Experts of a small language model.
Size: 13 layers, width 512, 82.4M parameters.
Experts: 20 experts in each of 11 layers, 144 GeGLU neurons an expert, 2 picks a token, a sigmoid router.
Training: a variant of Muon for the experts, 614M tokens, 4682 steps.
Below are experts of layer 6 (counted from 0) of a mixture-of-experts language model. Rows are named router (the router's row for the expert), gate (a neuron's input weights, with its number), up (a neuron's input weights, with its number) and show model dimensions 128-255. Each number is 128 + 24 x the weight over its row's rms, rounded and kept within 0 to 255. Numbers have three digits each.
After each expert's rows: "gets" lists some tokens that make up at least twice as much of what it gets as of all text; "comes after" lists some tokens at least twice as common just before its tokens as in all text. This comes from a sample of Wikipedia text that the model never trained on. Tokens count by the router's weight.

# expert 2
router:137151197139117152111159133133150126115131135165165125082134121089145118103099131105157129090089098158126121108152117153104131143118159180061144103191139105105131120092126137140138114139134121104163127162131117156115106096149125137135123125156116141168137136125158128126151138108157110123139144137122122154075121101167082107104108135110154171107126136155122155157095168161174106108186
gate0:112145161107111136127130110144178064151157141161122129128108134130094138119123141153141150126121136141115107145108112154115149161102126135118129105118163142092141134148117090133102140099103118097136124097089079167121116115155107116146096091131100127120156140158180170135147100101119087111131160107102133132101142098192116121147158124104150151134091163139083133128097116140116104119168
up0:119185132109116145166074119080156144121109114124143158089101120104134110102124160145122086140119163135132122145128089088097150153099128174113130124103127114112144111108162152166150082153134139119117084108102146124132124157140073143132154118146112113142150164109134094126078123133132121122099112113117138156114138133143116140162121125131124159152136092125114072122098175154133108099138
gets: "\n", "-", ".\n\n", "\n\n", "==", ")\n"
comes after: "-", "\n", ".\n\n", "\n\n", "°", "′"

# expert 18
router:132141138150086101135160127098137115112091118147147144090179104136130100126117097130132102134149166167119118119121125096124148121145075130108125156122112139150124127182104177084119180137142139123119135138125126135094150128155104165108172116138097103130157142166140132129171127160154161149118124073119116160141094149139117149134149115187170124160148117112138142133140136132101147118164
gate0:158175127103141102150144170094126153130142109135186111142101120125132122149113107102134092068064144116156112100113125124147148165141125096154086133080112122160126115170138134120112137104133139130115149135150112103129139107162151163135126165113095125146165144128132131096116095151106153094120086129102081153093126168149151141101132105130138130116128097137152124107137121170082096132143
up0:143118069171119100149124174122130159130092139147147137128127117104137111108113160152138111128117125125098123123109181137127117129110119102175113146127115135153134100144165124126142127129115140107121147087110151133136163127132129116111159122127093132083150153098123138172119127151153159115173093101109108155127139129105091142118125131123146114155145143091121109116169170129177192084110
gets: "20", "19", "18", "10", "17", "12"
comes after: " ", " (", "–", " \"", "/", " $"

# expert 15
router:154126139115114123132129141121153110131130139148103092105157092128120136129086129114161090147128176121137114085145131121106155100139117148140112107147147120123095086142119118131163144079149148118152146137092135152121122122129106152126137128139091113105149111131085077132107147153184148135128122102140129155167108135111096094133104125121162136113140143159112139136127136122148090123156
gate0:140142106075107115165097123092108117150200121181130123125144087105124161141144113185149155120161143104119156116066156151124125105116162151114108121120112146127147108159105109130144136120148138160143103141121131144077127125077133113117137085075140099126146134102093156145097149161100169180168163172156136112119089152143152117129137126173121154072116109119121169177136128112149104099130
up0:119142134160172099152124150125124089120103144119126096107100134131148144073148131073157096151120161132122117102125173127110128108088147113130133099125157128140131116157077133139142108164145131145170135117124131097101148158154148139138133118138158165105140118161145081131103077128082111155155141080152134140119102092166145145123099164131125135121144145096158148144146130154077132106130
gets: "-", " B", "|", " b", " t", " c"
comes after: "\n", ")\n", " \"", " |\n", " a", ".\n"

# expert 13
router:134140153127179136116142131088136107104115112139148138099128143117166119113110133166174132119160160153149110137128107144171117170124108134154127112113160105142110125155109110140074099104143146123135112157077114120120082114130117152098128140128126137139130128119136152161197108142102151157137155108127143198108124144144119110125133117119122145135138155126145166105096132159113098092134
gate0:113168124126108055133111134108121137162169164126107110159132140127155137160073131156151133123133146135170087130117108121147094154120147137108094153129155118129114080080127146112105125124105125126135167131146128079130144145135154106137133119147138122126162098142149148079147130122047105120112179131136106106127145138132173131104111118104126156133128147152130154077130139142053131121158
up0:099120105138154141143133092196121121143108142103116128112129114139164154099097133152155118153088106113131119112089117145149127137109136123131132054110104128155101077106158159113146147137091128108122152085125128136131103110104149128128140162121087105169112104084145149149136150135144098111133146111095145081128116146164180097145163132092144135108105127160120170097159095131098127121115
gets: " the", " of", " a", " to", " for", " with"
comes after: " of", " in", " for", " with", " to", " as"

# expert 12
router:128148138069185133182164122148148095139115150115135133097171148157155131117114132127159109120136157136140150121163117109118093117116131113095115072103144140161130113125106137103135126128174150087134110119121127118134108157182120128142137124128103143156122131150121115142144138127152106155130153105126121194092187128158137134139113127163098126127172184082131116103117128152099100115127
gate0:172170124128162130111153115147117152119144170142156103147116091119098149161164098134162163100129132099095153112177100144111114122155130134115108124116158141099135152134137101127136151108130127138136087155112100104148146125148112106081128143123090132158098092126123099115141104134099138112149126103092098136126145188135107129130138099101101124110139150103087134133112097142146155114162
up0:171111148149099104136128115158126101143133140119108113127116159135128139116124128122149127165145120102131141133106128170081096135176161099104132165142139135111086110129157161121131106118140127153144116132136120148135150149148156141129139151163126147162124124166131128137133122131134129096117132137130153106138120103166100136085127124132138093109139137148115161146138122108103135129096
gets: " |", "|", ";", ");", " Total", " –;"
comes after: " |\n", "0", ")", "1", " —", "2"

# expert 6
router:164121150117111128143094140134168107130130130132099138102117091104192136130122141150147128071144146170118164116132092148148145109085126146144101110119136121115151116131113100106132138114148175148159124084124131144132151131154165130131148125150131124165158131153121136126112124131110165118085149125106107144139164115156140122158121128115133157107144140076100113098086130124141080111129
gate0:165135152116117104137119124097119175133139211098156149142099143136120117144099119161121140124103102108167104097168136126101088128134103117088113131092105124103098112172146134098133131110131087165099088128132122104171138123140124120121131103141071099167165129158138095134109110132097147150167112097130112099131129142162145149122104166145129148081130137109100135141109146123154161146099
up0:149118114176077096124124141111113080140099110125115090130121115136142143129102133140084131120108126146091182129119150136145115085094166125123091113100156170121133098121121149131138123152080145141111118138105119178147127116111119157077076134151076154122114123148122131115114120137144133141125081153121153124122139135144149137118131105164106123138125144118136098135139097119061092163120
gets: "–", ")", "0", " –", "00", " -"
comes after: "20", "19", ".", "–", "18", "10"